Experts of a small language model: 14 layers.
Below are experts of layer 10 (counted from 0) of a mixture-of-experts language model. Rows are named router (the router's row for the expert), up (a neuron's input weights, with its number) and show model dimensions 0-159. Each number is 128 + 32 x the weight over its row's rms, rounded and kept within 0 to 255. Numbers have three digits each.
Before each expert's rows: "gets" lists some tokens that make up at least twice as much of what it gets as of all text. This comes from a sample of Wikipedia text that the model never trained on. Tokens count by the router's weight.

# expert 2
gets: " the", " a", ",", "-", "|", "'s"
router:089101090112127077163106106127158125067158125155145159094116120182115129124180102153071174126127154131106196120179105138117118099144174078169059134122116101193103112076175113136127115101094193094078166149115126145150079084079133156083124118121114204159096135093163178100130092120112124121153156136129161127105185125173115103124192116099169105086063198108143115100138137133116133113103073212105107140175157118146061065110115090105117128142144127139119142128109124188177114130130158
up0:178169089103141065128109143198168124110122123173131094158129103174104116155164084189108116104097117129141141129129085124101135042133164101145116162078140129132114101101113118187136139083187123083137129121090168178118148138059177188119101126126124128129052133121156148145182071136083109117108137144161124161170161115125111066148156094182168046083134159158070113073077150109132128137093124144129128125155174187103136170119115064058113090148105108148112129169198137155131158127133169
up1:111133108091153090134081145167152102140161137110162092122153106140088108079178111152135154098200141151169084130163103115114136136116213135163081116128071183187100128060123118198166106111108160098129120063144184158067128050074119178140087108137121151119053180149148157108152129073101119124138097163166112129144149147126108104188170130079180141059157104170156126147083234100156157114096087157174114134139133120140174130134149059117091104109083075098114111168175135126134156146164083
up2:100060111077148109132101107157116115141098167117103106121119130142112112107144121187203083112119139111104058168163139122066102061160175110149101194141107123151062153142190180164123173061119095161149208155154166105087127127110128169162163129128104099188139166102158139101147115104132147102143136146187134146121163059076153055097144135085119119139162162179134185078099162121175124126113150091152154095156141154170165141123092111164174126205134143099116140192137103109137117080164156
up3:119145131139114092131180131106155084116193100129152145124109123091139147125161111091067124121132086119158152157139046058103127119083157085170097101151119121110150194116164140104114166176158152094137090123166065106201119144064130121126112145126139127103102126099085125160136123075153176124123092154119135116113156163115101098147178069125123125152123105120146127071120140072149126164101157142116174084158130129117091088061119131085097113154123035125142101153116098096161098156129106
up4:083190136131133140076095125114159099104141161158161105136044090058118164065159150109113147162135164094084121085121117128086186068134191095114113149106058076164120150074193113132164075108144157081136085109136125149172142101122132114103175144132108149179145165125158120174117148124131110128146116103140167093172105108148127095169117118082165125102059161146111143143127148162157128167133101189172124144190125144099141097144083132155099131132165129176127133171103104140123182141068148
up5:110157218133130134117084154121124111177098119115141107190114135167110170133157140099189153169148128119187118163088098100174124182124173096138092201108114033116089107115126167168142097102163147186149103075065163118123070175104106143140097133110096125119084119141145124195101175130090119111122149158144067141139089179130131154136212182083075112191139067149142092187109131102146131140086091188146131110184141161141150115118127128191092119110140148166106120164135094177099125148159140
up6:103128136154109107139152135133070062128086113161121140115101131128166096102145022112144185147156050166127174153096122101125162084120163119113132109173097090106124124163161124144131110132152173163076095103140147083064147124137095122152180167148161134129113101081144072173179119132171111141147139135154181120091164130143121142188089163153130096055135123059094116086149157101153151115136128141164112094177142102116069062106171136115124062163163120150146107169128065151115053172075124
up7:104132163114123089176109128115096139137136136106132106104104100126146144067066124136113165090229174156124066108133120134178124184161140182080194044133161121106153133165110158196103061146136119137154159155174071177140114137084100167131094137071138137129125096132117134150122137080102127127072105158149152100120158145098107130170132138091121116122089114044104155106104149091184127104102078052106101099123151098114113108122129079141170169147138164114128126113185141078190074122195092
up8:090133164140122137137090154160151130132141102089091124151134123155114201109111134091157170165156182159101162167111070067118120164127173118135095119090112137099135165134125143148149074149145158130101142128125144081119117135105113147132106155175137135131076140143144119136107149095114157137101158188147094100131085159107131144120178177093159122082176083115112170118087152057154124201069127167076151160094169154129109058116174186133137164075160194103114169106114093181160123191148155
up9:119108184091106133113090138110132116066151101091155137150128160180150129134213070131113052105119107204105060086171085043103111093124155145144122165108121161174070197147108164101135147072146113114153156195124106102192144123056139100161086157153086176170122087135156110156126100132159167115078126088148177128113107113146172154130125087178131177125111184112185158073126146140127052085124144118109062122123204180112171167152118144124162104087163130147098146119121143148178113135148188
up10:140170120147138107116144135148125133157136131204096175086107116124140121178151124137190163128127118163166119119130114157119147159154168114197107183147093115126118170148114150103143093115166126120134141090128163146145107122075154139149112182102093141080098124185192118151144136093141141126132146137111098118123167095103110125185111112115172117145107218127103173144078135048167162082128163167125082083214154121113128105116150118131185115054189091121098182160138078123147085158130126
up11:122114102062071143127151144131101074116131135110124111129114056144130134142173038151131124118134118141100157099097155103127102085051145143111113204067128156102127119137118082141121078112134122092138111195105094142113126116115092165170166115147167127091117115122151148127133062113146121108160114079103103112174167139099132122100118152177131123145116174090112113044106136126109119138132152115055135147092169123197105118086145144088181069064102148141143065157176086145122086246107149
up12:158149132128166159129169149119070110175104138144124090101139140176104179118182136139100164129141142168130168157138048229152146121124188113134122142085106146160116132164160096113185168068119122107140132111088152131096163153126111144088144179090149095097147134125142107156157163103151117074115161084141136035121183162159107087173091144156190113105147131163124124129144118105097160158131044174184077138099186101114191125085149105116107128154105131147150137143157072131105076138107112

# expert 5
gets: " |", " of", " in", " for", " by", ":"
router:149168168149129116085126120132055123169082110157135119152174141164126066120089195125072084119160126083132133104162144230217102125084116124132096127090137130106142132141126137095145101107180106086133119137145105128138150146227098150133088140116098193160106175180093166109082146154094152162097152127109167099126144101134103103114145128119107147151118108117110124166105135157110145130124153093115055147148121106070174116131166179147179144108164122148159128143131114128138095118141175
up0:080124115171148077213088142197115124144103133123110099175091093080115119140169110143121180135180144134177115163166144104128124022199148103197121111150099165128134075111187120109137064084121134135137146153147091159057141141125096171117137127130101142164055144107105128133199174061173160102120110168127167134081083183105166144131104131079172172119152192130134099170141169160143109144124117147152096141120159124138107100138138222160109140117174159111185162144115058137100115139139107
up1:093194163183138140112111106095140092107114194147134113135122169093212119125154121094148063119122168144108183100141099145105138079102126120135116113174139123123172137097144129122111178090116149095096160181108102168126170133087124108188123127167121123134144087132175092155112117120163116149191102130129123131146126086108108148101159091139112138178119097110118111199122144104126136140091039113076122078159187171105139108117134142119121125049145136149142092129117102141106145161122152
up2:147118122129131161142132093127157189145070134131070104121104133160174113152139091120128103162138089127165098116125122126149081120160125169065124129137125093109246142137168182175120168183132127047162136115112101106210108178136134178126162141157140196170101153130134114159084110149098190120057138138078180063125178123098133140161154050134143093152113120115159164107172157150129090219102085083125158113109131125145120128168142103110089111137142082165147110140136118100130172089142162
up3:098162161137152115205087169199115090134103185175121120130132133123124123124181148134148103140066133175093093136085106060148144110138137104159141197119145090160166105103180072123123137098159135136133140191108105137105098149127128133177148095148134103144052147154099136138149095138122114133103141099142128136122141076131144161171152151182214139166141165059141163131097134131129166186117084159118086129126165109115103140145139179115071126132050165115131062098136130166152187178164182
up4:088139178140079163091168105137111116089120137103184119129097104149167173160102095080133164100166134168179119134071135140107181134164172132172179128095088144141053043148132108119147157088120105110161143086138122120098134172104102104150159098117072139105142117131143061128124204129104155153155114187121107084113118056086079100119156088136130102119111142047147153144091105086121192074161124165095065029114074114121089177169153130127129148131101173117128085114196160081148143167129140
up5:138150132109170105193096160114142119130105109149143099082151125096155192059122141138163148104137132136111154112111139115124162103149152157101119134129147149165088156121201164137149170140088157102128112138081139127123093158126103174115115185169069112168126163182143108133171049125162160099118117129114122068124157186080140180096106112084116114124097150104135145118060088103103131131127120072079174124123134084056056084133137142138144140081105124119085099120098103107196097147157177
up6:172127167094141116121087132137107121176109139112073098072124094125130159120061121188138101120151226094099127128156125143081157126168104136194124164147142101137098158099136164163128166104163155091139134108102149152181088142148093109152056140114148128136100181153172113126124106152120091101152189143089134146111111124071153174174109140092120149134086131064075138122118114079136153120128118094162094100101094106162147098165125057152130185119121133125162090160156145128072096154102083
up7:144163131132113087107066137183145125079109188112138147129062065110116159080172097126081130137106086109142147160132136143099143099091137128084052158176152120145150148072147141147174092082148174164113136139123121153107191124148126112151131056102120152154179162134174075104108079092202111110132128189090150125073163066086145155141134107116173151112086150121100190116169097153151110093143132134110123181130156119112132137139108162162134115084186159090087129102098117141184148125137121
up8:121127140093067042121102089155144084110107129087144115124143140141149112153122101164137157070164139096168113137092104136132099112119142143129106163169103072093134109130110109124128158148153132127100160127070115132110080110105119133110083186114136162146111159121117106180152109138077171114056124125210158094067146137176103111187082117121106091098103148175163077074167107132092178189057085177136082106161180095157080147146176101118111105151199103173107130151131107112104108135117185
up9:087151144109149077057160121126084089120061091144091126115154153109170089122145118170144109175130134111172087151141105155157074098117133120103188131131105117180135168151109066135146135151171119138173161135122094171107150137119040147145111162137107096138173101147113103102145091081115124167089155096145145068120162085137050142163124147124089159131117158147177098094150139077101196169080145114143099154160136191187124079107117169131124138070198139158116180114160128139130072163132127
up10:133066178090112093135169136107166167146069152139175121205089107155118131148132126111162078133106111124147127120089065083163094160156169181100159139090108128067155123148118138130150114157084159168066201134106165095185120114110111161194123133114116130194148148150095189111146156117090167143124146129109126111151160118140143137126137130112179092112153111157074173068087140112110131170151143104136092125146103113104139090135132195092084154111187185154082196080140122102143087152118109
up11:126064147088197149148141160132078120112157133108127187080134171176123154123077141057092132157151124135134165063116153184104146142094172221108096156139165137102159159150116169181104089137138112170151101133177132209159132137135078115182138141110149111088144125162204087119155177081118093150147138151153101165127095138124120093228061081110159130100109160128076130131174173129088196141131128120105086138118117089172097068101130183137139174111169156182095084134133139167108142135126184
up12:199114120119187103150119121191115102131084138076143066082166157129142132148081097144106135123197095146158126148165114170168104148084145133107108145094140131129146169112141141111143133136187214112144115169083108130089096125158072150124148156116165202089137158190137094108160159147154205139129133097138159112129172123122135093185117117134112148134164124105027093104117122118115123143113115067135105181077153064075175168072129104112144090084118083129120084137113128100137058153172225

# expert 4
gets: "\n", " (", " ", " as", "\"", " \""
router:096108112128131159120165144097137114075103121137116159136154100150108119176161129151159113137119098155176188083155131083125125132039149144121088165088130118108097115147104094122143123133159094121089135134106110182148155155140180138149135180135110147174123100115088188173144097162086124132115058123088123146047128073128130135096107074134158128130183149187183037132103151117148137173107047179141110178109145186120087116109175081142149129129141130169162132159145114141132176176175141
up0:134130138097064091138093132178163115105123154180119131184119067144157160057153110107128128121150189156120148208152086139142105117086106105128153180136141132121109134112163165118107140155130117140150116085096100148200090147103150156108206059142065094134128134131108107150114122071146125169150081097127158113081177106118103139100100141083124150121185110080112068050063138093143156143134154130135101124082128128198108140163133103132154143109153170146119185086179155193134107128181161
up1:123186190102108138117134130072094136111080134170111117114109109133125166100152149065144070108122107116126179126091098121095182143126141117130103150118126123149105120147075054139118098143156109132110092115080134159169170097169105104142204196146086143156158109185198159139121134097120126095106079150103117160100151086093109141160166049124157123124200077125124113142080131114083164141120110083059154090127150092139143081156227104103136084115093167116114118159155098132111151136158167
up2:126114129146112103093139132066075102066150124131132177170108146144116103154114105114161163106123114138177143133169109198142079135128126114092181140174106125100102095134199125124070170177184181120114110184069127107109096129119115144143143133099048140134121087110108106133107088110098072132159052114096131141102114078120111132072148088110167144112105112154125102085143206105140160141120153113148131142103121104116054159097149128116119178080137092165129074101130138158156128158132211
up3:144093121080132162110110153149146099103116177103078107177087113143122215056112088134151124146143148172137228089148145132077156092143146133101077154133107112119099169119097109162154100077133106117122101131143125127142141133119098173144069122074095200052149138150149150035133105089189208159165080111167145106110167100103143100121179131100130129135188163119144156084088158108133093092147120099044095103150085159121119083100109125141152105131102133115084145116146109127139092127171155
up4:101096147093121138160130108142139144098085116119111133161082160169139134159132127092127129193137126138109100113150174045140112117090158198130123162117155089134112148112152119171090105107076134175132127077134115189156148154105131185132103120114141143162122141160157139085127119079106104135115127123144095080112133085182120107161134159110168185156148141169114171129085123105150142153046120121115154024092123130176124140158116098036097109100140218065153145110189125128100064095092159
up5:137124156140141112102164108132144058059080152086105121126186112106129212114122022122088080107157107142145181097131104130155122078139150127092090118155156135152128135114087106102208094140190150135096125137127059096113157134125107134113127208092100180106096119155128167109120123156094110115108173127143095141058106160135097123093137110074148126139133169129115088096102167102103147121094087113101120130122112172175122143168103121141174114112185179173129117172149129133138136160102147
up6:182169137092156119165143083107153132135109171095129083178189128144106072119137140097125161153123133151130098083089151155149125129130168115143110213142071071102180159097134086094108108108135141124169180155153106108197145141131120161067104109052105105157119132166107143077182132149104157126152122138119154129119144101131122094132141139150121134156179157126104167174060147117094165151164080165140125121116113130179113120170199160121114123104146146131074073165080071137141111075127116
up7:136196161068145106144125135170108129089094127116086104195102089124201109121228123174158161122162175206135157117116113169168081083088118142132117127154104089118105119118162139126109151118121141127150126159161151140161116150064105210156138116093219126172095100076107071131203166141141149149116157085163175134139114083174093107111102107134099110144118219050069168124122119127146118166124104138131094132114154131139160212154101138127108115080153151194120167147091160158160100098142104
up8:085140164135100127109138121169220127130115151095137116132110137114123111134146124158116096135098077198196143200133126147174069071102131080129149065110083122119102113145163197152173122145133125184126136117130105134115126127084160149067161097100156110145158105176132086119119096189153100162107170135107090132082115078141122096152131134121093172130144139099172145096102143089066157105177086121136126124080196119099155096157187123099188089158175141071157106194190116146097127150109131
up9:101159166094095099146120135125110147138118137169096155162116141151144102092173143170194149091206131096144149155121149213140123064115087081120109137138114088131139129161147092119161133200159115150135112138101171118128100141110139160159128160084104178143124186133117130120158120155153149115056148091160177090107168153168083148150123152110115088134108134174088119073113177191064133174112096136102096151167162103124119146153180124157114129105174083166115157103087103171174115138109169
up10:125091153103167124099126105143120134102085139077116107101164132130105178107121119126172106136130129164112173158106132138126152099135083111139069194102117123098205181088075087148180126060156122135152145143179110157145120092064083168145036132058072153063143126134161094133155141126121118097109091101118127131165104066087159111134127162127102120148150161139136118136060079092170089097115164168178105085132140147174093117194154145164140119126139142107170153091126148097075103124115091
up11:143151193125124067093166096128118103114148183119113116128087086067106150115137090137128092124157104113105157083112050089063159151074161125107117144169134108180092169060105187131148138086145104130114167175137117189192131134126070146143136119083075133130099122103122129138151128103128100157150099144064163128092098110108116090111185140105192066127171139105119144153094161079135100126100151094131123180104134134094112151137124165148164160088148188109138119146110093114130122143066166
up12:142154148112149131121141118119213108100104153157152164135139089102169108139121122118150115139195158132144165162104147128137131097154128101139102181137125147093112151125091133128094147132109092090082148175164137174136146170110155174141154151043168102076145143149104145149144119175111141164111067151093106155128201150142098103122160114156159079104094123175126122077117168123188143186126094139088148109133144148067115115141164118169168131093104151081072098139189088157138094196058119